config = dict(
    experts_per_token=2,
    d_shared_expert=0,
    routed_scale=1.41,
    lr_router=0.000908,
    train_tokens=521000000,
)
Below are experts of layer 4 (counted from 0) of a mixture-of-experts language model. Rows are named router (the router's row for the expert), gate (a neuron's input weights, with its number), up (a neuron's input weights, with its number), down (a neuron's output weights, with its number) and show model dimensions 0-255. Each number is 128 + 32 x the weight over its row's rms, rounded and kept within 0 to 255. Numbers have three digits each.
After each expert's rows: a language model's description of what the expert responds to. This comes from a sample of Wikipedia text that the model never trained on.

# expert 22
router:177185092058128183127179115168183058145181078138139146130057095105086125144081138165169119167178087168146124138098105110110148185096114128105114116107124173111102121144145081148099107144126076146156124105184109121154115080167105055171145097166114153153131114097118110145146122143161137178148108111135141081102094110151152167092125123169098086060122090137115122137088173124141144111111083106115132056168164130134149115148142120161095101097146097147132158175159131073145136127098134121138165120141108110117069084118157091103139185139080161098141094168107118176114152139127139089160119128192082170134108138102159109106074167081089101158116091105081173091181103167164126144104093145126163069055165150164121140096081151126146093147133147142173148140140158106212178199090194
gate1:129061105225158127157123135154165108083069104217130110078102118129160106090104149167139178145115204131110135159158139165091172158131116117172103115174111149170144166182149100148114122059144087128132095192105109095091117174122135133045053136177133148158094158153166153121146134103128159131078123072098109122116074096090188067143109070148183177129127156175161133124047158151048111139100154183115116154098146123086129140126188137136161100155157100144157196137096158121111131114065136180111101096093170130111121143098087083131163073138111110153153117154119199107139187083151133121116115120123121162114143141092125136161157107137119165143164171106142090108100129136142107190146138077114104115136133150181187119127148116152137127152171131103132102103158120132094100097116123
up1:136120096138144119103152155061159085128220141066098127102154144165169080080103131097107122163189140089097089119136126198089088113153133146167136130125112123064167186087089048113139133097150175159109079141181167138079118107128112147076086152140188089144110154115111162076145184116133150158169075108094095085169139152110169083138129090144117165171162103109144124136107140139105129061075124141089104094092119107130178074101135133136201063122114104182168130112121106145094157116113112123145094175157055105110135147094094099119092082124122092130146122092105142153060133117129146069134153149132165060132077138109161127110106140127203152100139112145123119156115163101113152156171137044134109151099110136155141149161111182097124160214115133151097090129091127100169116102124115
down1:159182092186131100154114155145187069064201147123126136078160158113156157107135204126112147163129197123102114134157083161122132180139199194113106094104121196102112166139108096149118096122122156087088191139130088117096172109058155065224168074149162143128131167142165096101109147133140133087179126149157100131095074150076138115116104080168168142095151094165096095141129147143099153137090106128135144172137092112152159146128134037186066090126148141144121108201093094123140154131106123113110127143125091118139117098136171126162124142091053090166083161054132136097126122120151068150142133153078073161121106107129147108158127171158142134113155134143161179089181120118108125147097125143122136154074120141139151115102128113145074167169152168164134119139138151115117086181148153
It responds to: Conjunctions joining words or clauses, overwhelmingly and, also or, but, while, until, as in "film and TV actor" and "a draw, and two defeats".

# expert 47
router:137172106173144155172112089144107092181100106121104136118097184108122127113107159131151078148142103082208096125125113189086136133168132178123101103122141102150148098183087103110121095104150103064136188095169080160134095089114103127135096104063110135128195080155102141091142124129127139097141144128171187104163211120097121133110152159193172143155085110188122111111119115150188087163111134037156070176121083079080167154146113154114145136075150129113152137115074094129112110102152155114130157110113157122143180158096130135124167077139141131100079122123123100133107132137104104153042129079156129147134181184113130162097127185078126090145111073156114101207135127072184078116157179111146098102122147172087164170110178093063149093100138147114150146141087137145133172139129140
gate1:114132131112098151115089206121140127122104119148175175078100115139079121200165116146143147178150166100191099100085116143192100039136156165141109133101168203145092131142078169056136096120126175186111128143171153122098146152105138091133179154106124119168141085140110169151129082130142125123149172146115125175192104117127187109039111155095081167105101137166091140114112156099176135071089108114149122128101178109152059077112119111137129137123101184091123097102147129121132152135139135102082173077146135161162104146100117132151135145085113109096135187179136116065184130125087183142179112113145118172105113113051129133151081147146154098108137112141176150109139155164156191169100093151147109157200116113138146082153093092191156143135140102104166121124175118088121121120173077
up1:151107116120126164115116218093213065119136128129084154148097107154167128188175109193120177070136143082147127104104152107155120083124142107129103121114190192098130138158118125180109157124081130119088169123117111092182163084117122084096187124128158141145129122157112153092121106171159138159138198103102193158138115114174113172099140186088171086173119110137155142170156095133122170056167113160145196177163175074126156081132140159085135107124135144102157091114184057111149127108144127139096121133113138141125136179145159142137152167099152131075142153126143138102200147165075123132181091116137103093142141144056188184154118069136086111180131124137125147107149137135099140136136120100120096158101072119143130086177116085068175143090123129139176153173089175124127112159171088
down1:087133090166141097119166121083115145065153078106165168138121126137156045179075186146074123108110109075155143139127112062156143078094156099184147177057153101126161145161103135133125064130115131121167071169090121145158159133127135157100103131123154136078182069109133123115158137154145134141127171152137138099127166157132152159092146133085127178141130124134133094094118172067097085138083132158255118144115160110198116134106128132144160111141152151173125152091096132154138148177143126191102141146116158104134085171141161104140105171079193146129110148140171117127183150106100143135128139187126146111157156120094132115138071133044108124179105137066059195154145109118156087176138147161137130127187144158111110103100139107155141151150064158074157123096119165093092127169155129
It responds to: Commas or dashes right after a person's name in lists and biographies, before descriptions like "ironworks pioneer", dates or places.

# expert 8
router:137136112084170122121176115091149168182106127115083118084209188111165103105114152170151081163054093148079086119150151093115147171198140072146144193135093095163141166169125102074122097134143118155147183132120131091103078117165138094104077156115132114048173110141117127166124151097069097083121147129170137141163107118118082123131139128158167144150107166143119118193121124091174147112133200128157096085160111093087171097123073139167085134114088092139135096155187150104127105098150167080141135112087048116138128105133139106102200119135134138172113115111139131071207133126154133163129145197134161096100136135199099110136101142145132112135097093106130103072179096155104087117109177126123139118096144124100146081090081104142042176154153137155127078125149138109118142110193117
gate1:128124118050106149159100210131098146120146137087078189103130135218121181099136152117124139110125102164134078169155114141147113059108140165144103158123117126157096118144053119052115148151136110158080104119177146095142140144153125149141194147148179155118166138024179134138098125119100144126161139114108139134176150106125106107135131129093076161182130177145127170134100091122131142075139130120183124109141078137098131113105109112166157119109150102113164121133133101154094101083082109104159203118138136153165119128068129095113096093190108152128169136121130145108114140123138198084132147152092103090171131191163164152150157160137170096115128175120177113088119123173104138186138128106144133116092134064126089146129137084108066081178074136218174150113149065115163056168087153
up1:118165120139141164206145155147163158106156135191075098118110136135159148086107175153128076149125140119143144150102168100148133175146174102137173067094121162194127161096178134080146146114094093163141175154180157117163162085166133151115109102142138134126103147116147109135147141132120146118135111111126120166111112114095163137060186059116146095116147093096113086170187159074074143129150112082158106136119158112182122151101124168090122100191179130174154126161163124113148133137130107109169147149103152082148119160123188150132108113078138081148126148094165061084109136160132069228174123091109147151095034087131186107126111134098162178122151133093094126154177144129139179115096113127113147112125071149139175098072142163097077106163189106106084131079139134136183056097097088
down1:132136142143111186175132087086119189058103138109115052168093087144180112106094139166087129113176155144146134117084193145142126090133144119102164165116150152165137123112065127137114123149159080110160173091099113076116152125137092111141070120100149165194143194153127132093122149103136128196109170146159128134192124127153155168111121180118150141120064076200184153112170136170140118118153102177161160130119071119131135132157118101130164065115137124137067068130089155130117094171156163082083120151098175164064199086167183112154127152136142157152155104138129069109103130132078093165171123181108107158098097134086124134162139154083134115107154109083093120129189144160091094116105126116140172108113087070139144152167163065142156170098137154163136099145126101096075130088087086
It responds to: Mid-word pieces of place and proper names, often Balkan, Romanian or Arabic, such as Alban-ia, Ia-ș-i, Leb-an-ese; also == heading markers.

# expert 33
router:130110105092052137127148115114130162135135114115146112104119138095118169133108106129200101115122133125089151136141105158197113199167067109102151163135120112137119101107126091174103103188124120167075149088161089126089163110087089106069130129094197118104168088136132075172153161156138098128123172104133113101180127150141084126165096131169117164120123098052122110158159115128136134111129106063086164104130100161181155078180075133138117176161114142181158179094161125174067080110111138168090118104091098099134114093181092050065151060123111064183126132078094110182145128099080181161083134085117121154091119145114114137073086086187133152119146157111102127096131108154130165135112130104127138098129172151093089107150133108103103109187111126141134104157085151190086213132154112
gate1:102149177114080155183185181119152134128153089103150150104118124143113129177102070078176103157093110057085073114160130148128155138116139196146194184075147086094030144066129172115175160132173128139155125074107105073089084108089146110173088122131125117098115103125128110074140154160174099138112137115128148123142161142098121189152099131143150135121073129089118153106103055137139177136135108094107191085127151148139133154136116165170083108096163105084105106107193076134137069166146185126109120133121146149160106095135114110145135119115103143159135123143128128100096157121116127192143092129111150067111144087147167208158107111141114119124137066040170136139114144099131160169117115140098081096163161148115078071169177111128162123152105115138179177187136172140187108153131134
up1:114120118116163165073190092146166132126131185065127134145157036160139158153118135125097145129158148118179129110120138172180078147097159119130049130098164085090158081117083098129119136125116178122072160105142114136181115130134179127144166011201087125149167108142069112104191122099143090111164080153109089062163095069104087092134202082116123194171159142129105142161110181070154119144135102158129079091114127146109136142159154130148126107104117167109094137093149095151162160146103130104128148143125035106243124133141087102157145115162130127136181130080156071114128173165123142172066115116138129128114113107137136155154148103159128148076077124091121123142137124131168091149090094133162129069137099101098109119102144153116077129135178142153148124126139117137164132141136121
down1:117126145138098169151159134162099155096120163125132142089129181115101109112087145067080173127116133154155104121173087145172094149119152094150110112137125096118106102099110127105143160098169146037186134129137092152146113127148156086095072146069164130049129144164117079094128112132137125122103163163129150074065077110182087108120064120079104150112167118117095061169070106140101142139128124129104151168119067175157106160165144162090119126181096122114146134172082088105141111069110162177162133091106115137113070106149144131195134125201155109100104153103150084121144174078176112138134166148174099135128128145147121074144169169160168105141172087120119126133193151117158101088133117108077185241161079100141182102134055144106168110104160143123136118144134134121167122088178154
It responds to: First pieces of South Asian and other non-English names, often aspirated clusters like Ch, Th, Kh, Bh, in cast lists and song tables.

# expert 42
router:180133158114125178070134171166109142082112131113151155144175186078089160054154158095084126138136131115134099110100151141114134199135198111054122120060198142068167124125160154082060123129116097114073153154107179143079186091156117090094139138150139149149152098142106154170098093095135085130152081123148049132130092115103139106139059148085137116149180128110111108126133112126103099110157077153108121122132123157143157151156130134169071196098091110134114036102165157111142101098156208122172134132117098094137087166136132137186110169136138119178149120117140148136137105126155096183106145095096157089175124139126059092091160136131114115133083189122107129098094139164129082122113134131215188116115141077126082121155145122112122157132107174136105164142141092127074122089150181
gate2:134061111122140134129091149174104170141086152095093187119147118126126126132105183185104113110182059167150100178146117165121150084076108136091101179131104111151155076099171133042090154195185173144184091182163106080080140077184097079128140071179125077110134114136127145134131140101175086186118168104098182147104065185165117096160088152140134145064165128114116103145088078134122102113153160143174104120160069145107097171109113120185086139127123109090154165124117127109071141102179162136093163112108123138131190147140089140169114133128114131127129118082161116145118087131115183136090132103113128178152117140092123049158098117107106201156062142166089074085113079146127158146145118164145139126108124096173106139117163129121133175115140171166154186158113113125148144116124126
up2:124178123127093175135140099099068119107159115110100127087096086134132084189141133115159148118085145091162187099154133126130122177171127092157117118129148093190113136111090102109149096146141157124089125138114100171145170165133141092118111136132127117163116094068157112086153114125059132109114124252156144079144166079082109196156171151094140087196078059105155169093098148095180144164111160185207094143155142137134182136138101132158127152087135087146184115121134090174118128086135121064138108073169088129087169110132109132154209083074142102137147153116106104161148082149101087121163096147122136078096138166117146150149134130104136131068147142094162134168156099142146111082083129084102147135133064126112103111126131161143105143175114092099083104096200159172095163176113105
down2:193122103085080112139158129179111144121134113093135059106140110136102100139069160101121097101135130087166106154108121101172162174166117164138115147154107109093142083134106165174152147109124063069089136131208112182102108113209164192074141124104132121153165107139148136106109073094106175068098154093102103139120142119077149129085099123105139145126113112140189148125141126150130084178200180164111137034146143135152104092095119111139063116138131094121171150074124148098103152188063101127078115131176137145087111166082089082111174121101073168200150153091146171173095128102134155103087090183093137113146148180157136153126094154141111137130082143062168150113179132160158144120111114094147092148184096147142129121075103165161161149115129190099136094156118086109109147141127117
It responds to: Short syllable pieces right after a name's capital initial, such as B-ann-ockburn, L-af-ayette, Slov-en-ia, and names Bill, Will, Rod.

# expert 15
router:164184079084107106143109125125163087105077105175146141178163164159147081171121124098173140110126143145180108089078121143133122111142154086134094145086150110093146112125159171137117082105148064133085122118136072116131140097138099107087197091124131105130185115118101091125104127154116138125112150147199148115133115133169098112074095111102132092174122132140142099078140138119162157075150163113069147157126102135117131129091110094121185136158077154109146118128135183106167189119077103112153120130151111127094102154147161079158109110109152179118175196113115127173109083184142170089102105139192145153080163147196128180146030053114170137150147067116165148072096053060094187114131095144126057172120088127112092129179120108143162103179173110096127145153143135085122161131110094
gate1:104110063104130188109122161113050075153162126136166150112180125164130090099196158083130121113150064174195108166076106107158109186098139121065163154144124126133081136079171172147167140149188111224124142129083153205105079091111130154113157129079091097174163086085146164104091162155118105158157164101177116152125101115113113084107102087143131085162114167134111158161120116157130158149091129092124089117078175126058124130182080086111102126107102157116108146074138133118151102140071117097130130122112159170123092107120103131128097103116128206101145158110111079099099090120093103160126096147144141124107096109125167169063114120130157083142074133096154105144159087161141113081131164107101124120106065090159141134134137091100100142154132097118169120157180082080126187139134190
up1:085119132158079093144142082169149112114114118097122082095082142116101165135109150156184140108092147075124107136173129165088090090192106073127110121142084102222181151145102141144115153167134126110146132141218114124160125134175099121179150075163115084067142138162139185205111161145091149085114127167114114141165162172092112208145127143076107136119071110117138127109176173141104057120135160168095104084158110131184170119073118113180161131079097120138172128150109113107131174115147132065112095124133151084135149078138131120124141188160168135110095086105117123129184156100214085156180110128067142178166118171099076181077175118156119146101134093177101100098125146117143095153122139201115175158139149136106132083079113132128086146107142153121120106138148105099116132116169119
down1:108092089060098099114118206147129134119156125060149120127150186134107140149141148106084141115098126167103102119087076101128141167095107149098121151136150158073124094136113151178134195057114091117118102122057127101062137144118134114131112086143082128171136088140119135111130118073096157069113126144128162123169135138108121116085161159130182073119147168106082112085106113078177137163088163153142071101162198122132144114175047083131118151152091136102076092110102166118137113155181132127139139123091144115156183123137113125116127116114099075131132127126080139092150137121088146195086109069112151134118169137149188134140177075185196118138114129132138159158136159141123105104111115125074141060110069181135120086079120104066168135081082066116137184153186172140185079122167159
It responds to: Relative pronouns and conjunctions opening a clause, often after a comma or speech verb, such as where, which, if, that, with.

# expert 6
router:130133120124131079142099097154170105111153100154165149118127075136102113133123132131182129072133091144123152129130125112181100156144094136109131132189119169144079195155152085128138162109155153155087162134106098159086121186106136156176143148180129162145129100091122111087154097119149087184106162176070151169073150147126120164154144158183097115131168121168119123095133171105143122153128175122092186202134163086049116161102130124125133162150113120172127159132084137193120071164065057118108164109109190167144127145117173168131142175123093104103157141116108134152102167096134069112188213156128110155097170082053110084147115138121178136116115117155142123082151088093153141123207100127116124191158134108187127154097172123086152204098090171174157123183185110129129133144146097
gate0:102105168179079137142131093163097158140100119092159118126097145091118101141099156111119130093201143132170134141139166155132189148123133133065118095127109191137121121098045123157103134089103064106166211132119136149164157200175164071142134160116169166101100119159118119158110126123154122105171105138113119120148113113148137143142151140161082152163120116120155171137091190157130147129112168127133188134092098137110087176100123051104189128126152134102145094138122174117102108113145129120109163091131166125133123066127120171048129149114148153124144103129106085162110175142176100169076112110155100134116136169126049144108132085124123126144177129170199118126185133043102173212152120159107132198108201174074102099161190134090137129097125163127123091112074132156155117064099179
up0:098145162132173149116149140061144144125154135083119164094152136134098080145139110144131159099097137143093114206127123099093155122104153192168103120128163097147169095118114112146168118113147141161168131133167101130136109121090155174138113154103162136150105118117101160089143070091145158122116160160120107105160151199143134116157110114117163139129145167113224092124086084080134039082161149147126151112102144120093143138190118164118121083131119139187153034118113156047121135088153172092117188141170116158197112162158121143115103126161140140137134110145119138128122090145130215114138132131080205138148120146129131144094162076173126069095147170132149100116112050132118087163061154104163162172114126107144167151107153118133074082117041113175091146205077140066142129151157078
down0:171137119145093092159131139162081160168145121059120191146115157118096155110109093109139164167145109164127158130075069096111129113122145121152147151147137100153138146118118113195166194153103134159129102140197113071160117147129185108133126169100147122125093097115151147171144184111109114188109112154150128144134147097093096113119127188198137160092066130138180147140140115165145094120091095102111141071126039112138140133126079114104096139131079153172133132136068165104149089137068111154145155132143152129157104166114122128102125067130134184082144160122170111118134128060184125140136115076127108184138098139114084240188129178074119166144102131107139167084119163138148148176088120073089197117067093153174089143105148146146137113132116142157113117101133118066096154115076030
It responds to: Word pieces that finish or continue an English word after its first letters, such as acoust-ic, wire-less, d-rain-age, and common nouns like term, review, critic.

# expert 16
router:104171081116125184110197123121078157107121087039102116161073072094167131096106060193155109161159197145136104115114139151115062111141085123151148074155162135121090131158103136079118140090115142089145109096164150143188162072123171154044116146093178136104102183140113107084147160076120135111094106105065127151179160079165136135160075099149110169138084155134125186111131150093133157128097079084114150096080176171142101158153030130164134145159137115120064095124143150139105137101141129196107077101113175143151113168081104101114140182150186120163111181101106122137111110142177125156162108108084141121131131127131077136137139140150127120149114084135189160159161135106164108175160168124102131152150179116094111093111084159122179113159081117134151156151135108096113128110165135
gate2:152085189140144129125104119106091092121097105104110109157086199110183068088166081139097172102084116133095111145099126098089160144188088164225173148134145123087149138108146114098118103117099136165057186154101139089133125142124107117147106122117153103192114063112165127112096181135131166065145120115183108142127115139169139149080130127091187148110185147063121181127117098108136126104151117130047148137123138094135138123149089152142126129191146075114101112119139138133105142096106096138152123154145151102094202162099074114138139117150112152114081138153126121159149117130144122195197130119136108151079166129097081136113136075188079108130047107136104110117126123116189144194120170155169115143153103132184085132089127149148113108117186161093168187109159157153125125102235090
up2:138122157196162145148077107130172131154135110083122174119104069114113114131135132037146102129134190060156146125158147112138092104187143124113106109128122092101102208156120100124138180062071093164094043122152141112151105102140144155142122173117171142179072214162097136150109122143123117126100137124118132171101115102121164136132126122172118141064160094185160130100079071113198196125135126134172201127116091091109085199149110134151165090142061133136133109139133138088143174110141094185137196141064133170101131157191099137074094082156122154133103141149119086096147114047100188166042126125122170123122120134145100177142114162119122154110151135127180130109112114113133125107149122168101127144093151124108133105156168094090157060134150142144111100153142087137131151153104150
down2:178101151036088128117092100120161142119130155152099150186151108149131148153126070094131191146104107162176107141150117121092130115104162130107115092160093159112135119117163128160161106066104176147159074132193160156155098145122134101116137140082144118162086082095120087140217129125151119161157164165109146115038150134138160150160098189110204124098149157102167124169096072114107113159113121152098122087161164154126141174103162138173158136116113133106180138176056147111144068107119142136131109132080152141113139107154151131115121051192121121119132067116174071161036197141107146155058185066161169143109139085118148146155091156122128135087116134134106117098148135134071117110117127120096177155139137112123122128151155191127181104158134205097078096138121129144111146096165175
It responds to: Single capital letters or short caps codes in acronyms, labels and tables, such as M in EMI, B in 2004 TB, and positions MF, DF, GK.

# expert 32
router:121102137154133152101109143185046123157112194090122203100133157090099139149095136084127182142114133177144119132118084105094135192124096093142195120120085145125123132145147176160110126125124105143139078093182127132108175175102098152126107206057171092108149183091113153157128120128177121152157183170137088124088062136164112148134151144112140126170194131141143079106109143134166144172072148142120166076194134089073107095155078131162134075089098118131122148148194138114099155093118151160156161132146116153128139143063107056111112145113131142085117087104111086194150092150118185115122186116135157077119147215160070127130101144176133093120085097093113128102095124146041092130121165132121126147138173101109139151126159103167086180106143081130157161139147139138101104163158098
gate1:136102146106136125125150162168172094189181102126110201087134097154177147072111109164131088113116109123148136119091126148075172149136149109210104137066169104174200142120115158203102065149166112159142142125140112162076145167097125125154121118093117116129172148099121153174153122084138105117142109218074197123130128081153124097141181135132103176107153164103132148135137080108145163120084154105115097085113138066121084094139135103119126108142115199094179161138130072099105182116144123132142132074107125100178166143160158106129129153145141102184159125129172146161106091153091128164101194111142193129091072110105117095127166082169130132089143085103141093100164125160123076113163098084182100140125155108117149109053097055159086113124145090065173098113112134179133095152151105
up1:154108116102137180094150180150143124173167100122152103087073088134117166149176106155122101117092085131135132131069132134084120107169164181171139123089130127135190188099120150204097129105185112075094172134177119130119130150100111094080130109051133166136200128101092082117089124124185140117084106193109105117157098076151127100116147103084095158123211149105054159120117075166155145129100131073119173103152146062140126114126145148156135115174156166107153168129104159098131144150063149146099110137120115074122134096128115096116149160127122084173174117143153125155143143173070100155077204162142135152131063172109123101119137108136186121059139067089205153134115109133123118124096118099151111147170117127152172138113127061089118158179136081137172167135128153141099167177097099
down1:158113108164161176116114190103115117138122148063178144122084105173113156141063065169095140107090140178100141146145074114102112103136116128158142101115154198066142162088089165072055134129129111087074108144071100134126133140116107143123067110078118118148127103170135127190100095093165102095157123070116147095150182085139132126158091160167125100171161118140086159077114073153143138094120108142112053099101203117107163139185187106108087112088110146160100103137169185138151094125125116161095164134097094158096168108132113149112089124064111189147113156088057164142112121092158167141124109110087137089141184106187119091146114104162071096108110146215066140123092159180102130087100129109129130126083133124120117150116175150128122111068100098126126127090103092142122137125147074
It responds to: Word-internal syllables ending in t or p after an initial consonant, such as p-at-riarchal, coll-ap-se, cat-hedral, Pat, Mat.

# expert 53
router:167117049188135190132210099100187159154089074115164091099161147123124183164132113123096130157171097067146133077166079117106099115173105173138080081158149120134142104162123155120123156106162139157159157114148165157187157183093156081118113081187142130115155088124133106114147143105137156116170119167085182154116113152161153133153075108075079168115154159118137098138150105118090116089164115117166179120078160179120193163137112169114102162165086116134127168116136104167156078052134153124160083093113126164120113162162130098157098128105079136107139160190142110116142148143144066132144103142138061105150125154078204126110096140152140149185124154057137106140108123156174174123082137107099165136122128122090078095063121115084155100146133164157132108148134078141169098128187169
gate2:105127106143038137116152120122175132097119142128135183157087182081159130085175087153166103100110086082111068134101134070084102201217132168149098067113142083179107142126139160090127158135141076111149099086137083170144129134111166123128111134108103102198108144139163126123111129143122168111112150083060125171124076063174147094133134155156089132162084136119092104117182159107144111066090144152139178083176129170122103181143137188127097186179163133109165122144183153147124112112083120134123081168118183131089124144130121100129105130132095089124118157099136086109113015101150174150115141176120128075101105093095164104127128156127073128130108078128072123105150175125143113123125148193099134106119104149147150111103093135182105150110160105127135119078172117131090121197135181
up2:102157109096129086088101135147108150166124119140084086136122099121104137194130120144115115134150157183148107094130140118097161161111120140142168162118171115153169063136094181120139106082125108110101141167128171125215129156097135133117120165152118104126068072095095102105163130112118125152099152136181115107165165053118099112142117101161114124109110087127073210163046126140184200150054123140112089178148119068149173047105153114124190192152169137116090134159161104099075095157168110106137146094128125123126095114125189144158175155133145127120160159123105184113104185136120161164128168121125136131162149159068147131153133108063141146140137163123126134145138127164108170195106094033177100194116174154140098098159133116143182142178168194095124137161123074081129136114122125
down2:171078116164165129150148106130083168118110068139138169125154144150135174133183100135145134131150089046128153119156078096069095181074155131181133144142115109154080069068132091115070090082180165080143079126169128130141096119127125165182131165134137102167143140110142135153109082101177114091141117162075137179146109108081204038144094125130144125142130162132089116095158085124101114145074104182139104104175145147136170135081128109162092170149112151107147165113166106118109119135128111148140068096141110118187115147131092137096075104073142099115101157147140137106127151114110111184167149123168099089128144118093138108126088201154150069106081147171125135150093077103134062141136096117084127113113165110151141106112032111123147119138052094166130076090111081109073113118144190
It responds to: Single capital letters starting a multi-piece proper noun, especially L, R, S, H, N, as in Rousseau, Rivette, Lepidoptera.

# expert 55
router:092146169081095154120113133163194045138175151086146141124126117147160109046133162133095117060123134147167102084118170137093176184168145114129156101100137119089128086129130117108087108144123129159127099137183101095135179097132099104153137133163071158106143079092149099103130084101122071068118171184139141120093154109075129089137108072088111110210115103118090096092151112125160134110176148125106182102086177155117117129176159155087133121112183106149170095171164069151116134088151093070125149148071111059115148147069072153154100114125121173126142078167191138074162146159144111126150096133138115149095190161196154143165153107120084177107147129070167163143133165159137142174137118128166094103131131173111105162103088151112120098120158149152144121089121089125079086120071167
gate0:136178162145075089160116139110161080147141128147150182139139089107203142070149154153186113052142152100130105077167147163163102127086116110108134152131146126146082059112052155176151122109077112148125131096144102128105142142081098114143042150135160106158110088125166141131125095091165132099131115124105209122074145116147136099162093133103127117073141168106141125103153091120083154150086133167075149142141148102131106134112135129159168117139135086164123115135219134051087141107118129129141121130158153143113106115076153091084110154174101115111226150146171116125113116115118154140175134146066073116144185120173102162152133108133164157193158149118126153135171150136116091190115208103147115120165079160154172138062165147129167157053109130169104104184171111126109081078119123
up0:096101098102167134120102115115126113151120105150105089099122162160162081188155134144084091199090117110184150124113156120071124124122100158139195132082162133130196187152149126157153148126143109144088108165123082148094131089149117123118133087177100184125110137104082102121107108116126120162150114153116136114177128173157134187099132201125129100125158117111152093180079146122134095065182128132114137093121083121149101184070184103180064113069149165106109154149089155159177105183097110140113176134117139114135083082151143105160147111107174139164069070097086146080087130142130147159123135117151234124164145147089171098119215158109110117205109132120140098141073129084151119099142122115122115076090150091113151097187141163156066091099140124146133196133177112110138172123180113
down0:106133139186061161134146104097114135091090123139155182139162184118150083090129166151147129169114112065125107113115122103070179137092132130084177139179109144144083110129115184095165135125185158179095118180111170128122149158139132184168139125176079121120119078114041116098130130155108173129102115124109178108113117190175080140118114165104085126153103186114121157104157106109132142159168161070141126119119163106155139094124109153119162137126142181163141176148093144103064100202108149109131140077134163128178136146109182128074104212087118154154105165150148160128146136103165146155064114179095108111137118152119151214163146100135176166172185149096120159169153164149180167114080168164101178104145154104113112123138069096200116123096136138153107113100079140158162070152144151
It responds to: Prepositions after verbs or nouns, especially on, after, during, until, from, e.g. announced on 16 August, remained until 1876.

# expert 23
router:110067153077126162109128131158163133176095113145154123129117126123103166125084197128075088131116078140176155116143105165072140180122163149123145148063132128151153124131097116177151174106163104070145172128109161092063092142142123059167131218107065140158079090162171137117177152168095094144083149145092136114120150152081097125087087150108167109140133145119113131136167154080184105134149116051155172151124160109150143137102107111137063188111130156155106109080066159169175074147163107135156161162185121153110076117095171188149163148165138143102122133117152114117124182138135077146090126127110123107158112129149116171130138074104074100153170081108151095134081082165137116119132114111108133093148118067174140120087065075144138162112101123082120091124142113159157165220109093
gate2:139095104092067127096140136130105115162204139091143100123111082169102159123150159078112086145115134083101109131131112150102063203090152128140082159204082073147107159126164163169111086041077105114158134179100130180147113140170125102184178144158092138120123128165097104157095118134068101137155111151106134146178135113126093153104133086104127064162189115149155137140123078125146162080197121125198160136116167077109163126157116134071100179120101087202153101108157115067121122069122132131162162114131137141117142151154156166118157088175162123053106142107132162102063079186104139156118109127124131083108167134112125164049098059181130150105127143185131158131147156108121135155162088164128131151162153121127126066098138126164127103147096159166104112076171135133112154139144133
up2:129137121128135074106122082115142079128179153091154120194103144136175149162101148157110075158163117164121165179151098174095103143127140081109057124160119099131167099156149150135107154120085094168174138130091146198085167135131107120142193153168118109163138129208101094108134139223150138096125081147117185070145159104165134153099117182126111097139167161173152209157166095140093138128149142117145122100102115063113159151139188091072141195125145102118111067175114122056174113103137106105127193132130142159104114143144116174159088130159177187113065175127136138094117066115093087133111145122124130075131132127114116129048102125150147122138099087160142155154067174099141158089161108100095116095154128138067163102156116191106122075151143153139150129131151091135094091174132117
down2:170155147071149076109091149074145058136173108076155159094126143112131153132126156135181129093172108094159147056129129150152131100108066082113061145157141100107122132130148200197148107146125130121186111177129173167124197080119140080088171091110135131149095121123123143128139187136143135106121040114102102139132116124078094159115087134157087122163115100116078135098126148157157104123113068106153087141104135164137140095187126148202155113151126101161131170115164127091151121111128110128110130099148098114138178085161145111155178108109135169075159182174117142120142090143195105195172132116151138140089096146171093137063124160155100119163156099115107226156103102127156182112100118079088127098154153109138092130116132172099140090168121134161149120163044133171152132206166106
It responds to: Final pieces of personal and place names, especially surname endings like -on, -son, -el, -ey, as in Brannon, Wilson, Palmerston.

# expert 3
router:158115097136085180082140152201064136075175185102112144084118084113106159085137157060126174157112112155142149070153087099168118187148152112130086104157127130134105083112151111136092153117095136192106115111158158155178124132119171138109175073120163113194095180130071109146149104110140105104159061178162103150212102124150093118157095153136100144149123143105162143109119086126071081128177114082122131138085135104140131101128141122121138146146112125125180184102184085158088083097143162174110111112087078157131093152141070117128124130132061104157162167156105152141162064087128130085142141108117126146154133183106088150099152136239163121132123163114125141115152096194156110091072135112139151128152065162077156164113121113085105094118118097106143125114159124091156165068154173
gate0:133142086097118115132055167130107130116182106131086130123117142066136105094146173123111138134178094143137094189064129152124134116136083129152117088090165158090150087158155125157110081177140119119098193158092095104113084100165113139140057119127163119104174098201128124120127079105143050120146117117097105178113165123105140156078110112146104132210178093081108090139153152196126112174107153175153200132105125115123155118141126181107106150087094142139049178086109087111154153108123104187083121109098171113128136140110129085115186111143151137105114112143138126141169115073142078098116109069124127077059138115148122127156121121185124150161147120128100084202151153107131107120090181206111125143174147121180133079178161167118153124111176104161199160105156180117169119130077116
up0:101094078110199131096154135114146106159170172110134135099140177087173071119194084154112133060103099144068073115094136151156127175121167170096112153076104136090118149183155118177147106135209124112134133123156090118134130104214126141150154147132135144131144151167081148121097117055143103088136112140098148119093121172122135175096099153041115148137108092074096129138145142158068195150145140130186133166105189067116127131155102136107165147090131152102092030168117120054128167082068056144101163089089133111101119156133071099087098179127164125101103129134105138165140170137147091177144131135149144174143119104139101149104121162154178185165156133115110159127101122130104142162091129089128113170166116127105146107166120164145161125100129067148177166110146135102105128118167070
down0:072085135144111145125170112114068068117145162155191142106126151107155130128136116112077163101149128177116184055174147118140114143152105115154116101163178156102135140113159162141161191178118133164140133157126193153115137122136121147110120144165128044140142146128118153081167069055143161113131138113100098134114143098159096109166117092092102147145124149102170157158140143115105083088112069108170097110114106118107150119138140146123083120154099158191125072148151127134142113153125118157124158126120131106022116088095195124085201099165136093132125149124191092083130183138134111147145092101180116183056085119131156120180133116133043075038134208114141149168084140134108159132165122145155091121126126178114120129108155140114119082064113200127184145137082084143119177148143149
It responds to: Second or first word pieces forming w/h clusters in names and words, such as the w in Kwajalein, Milwaukee, Swept, plus Sh, Wh, Sw.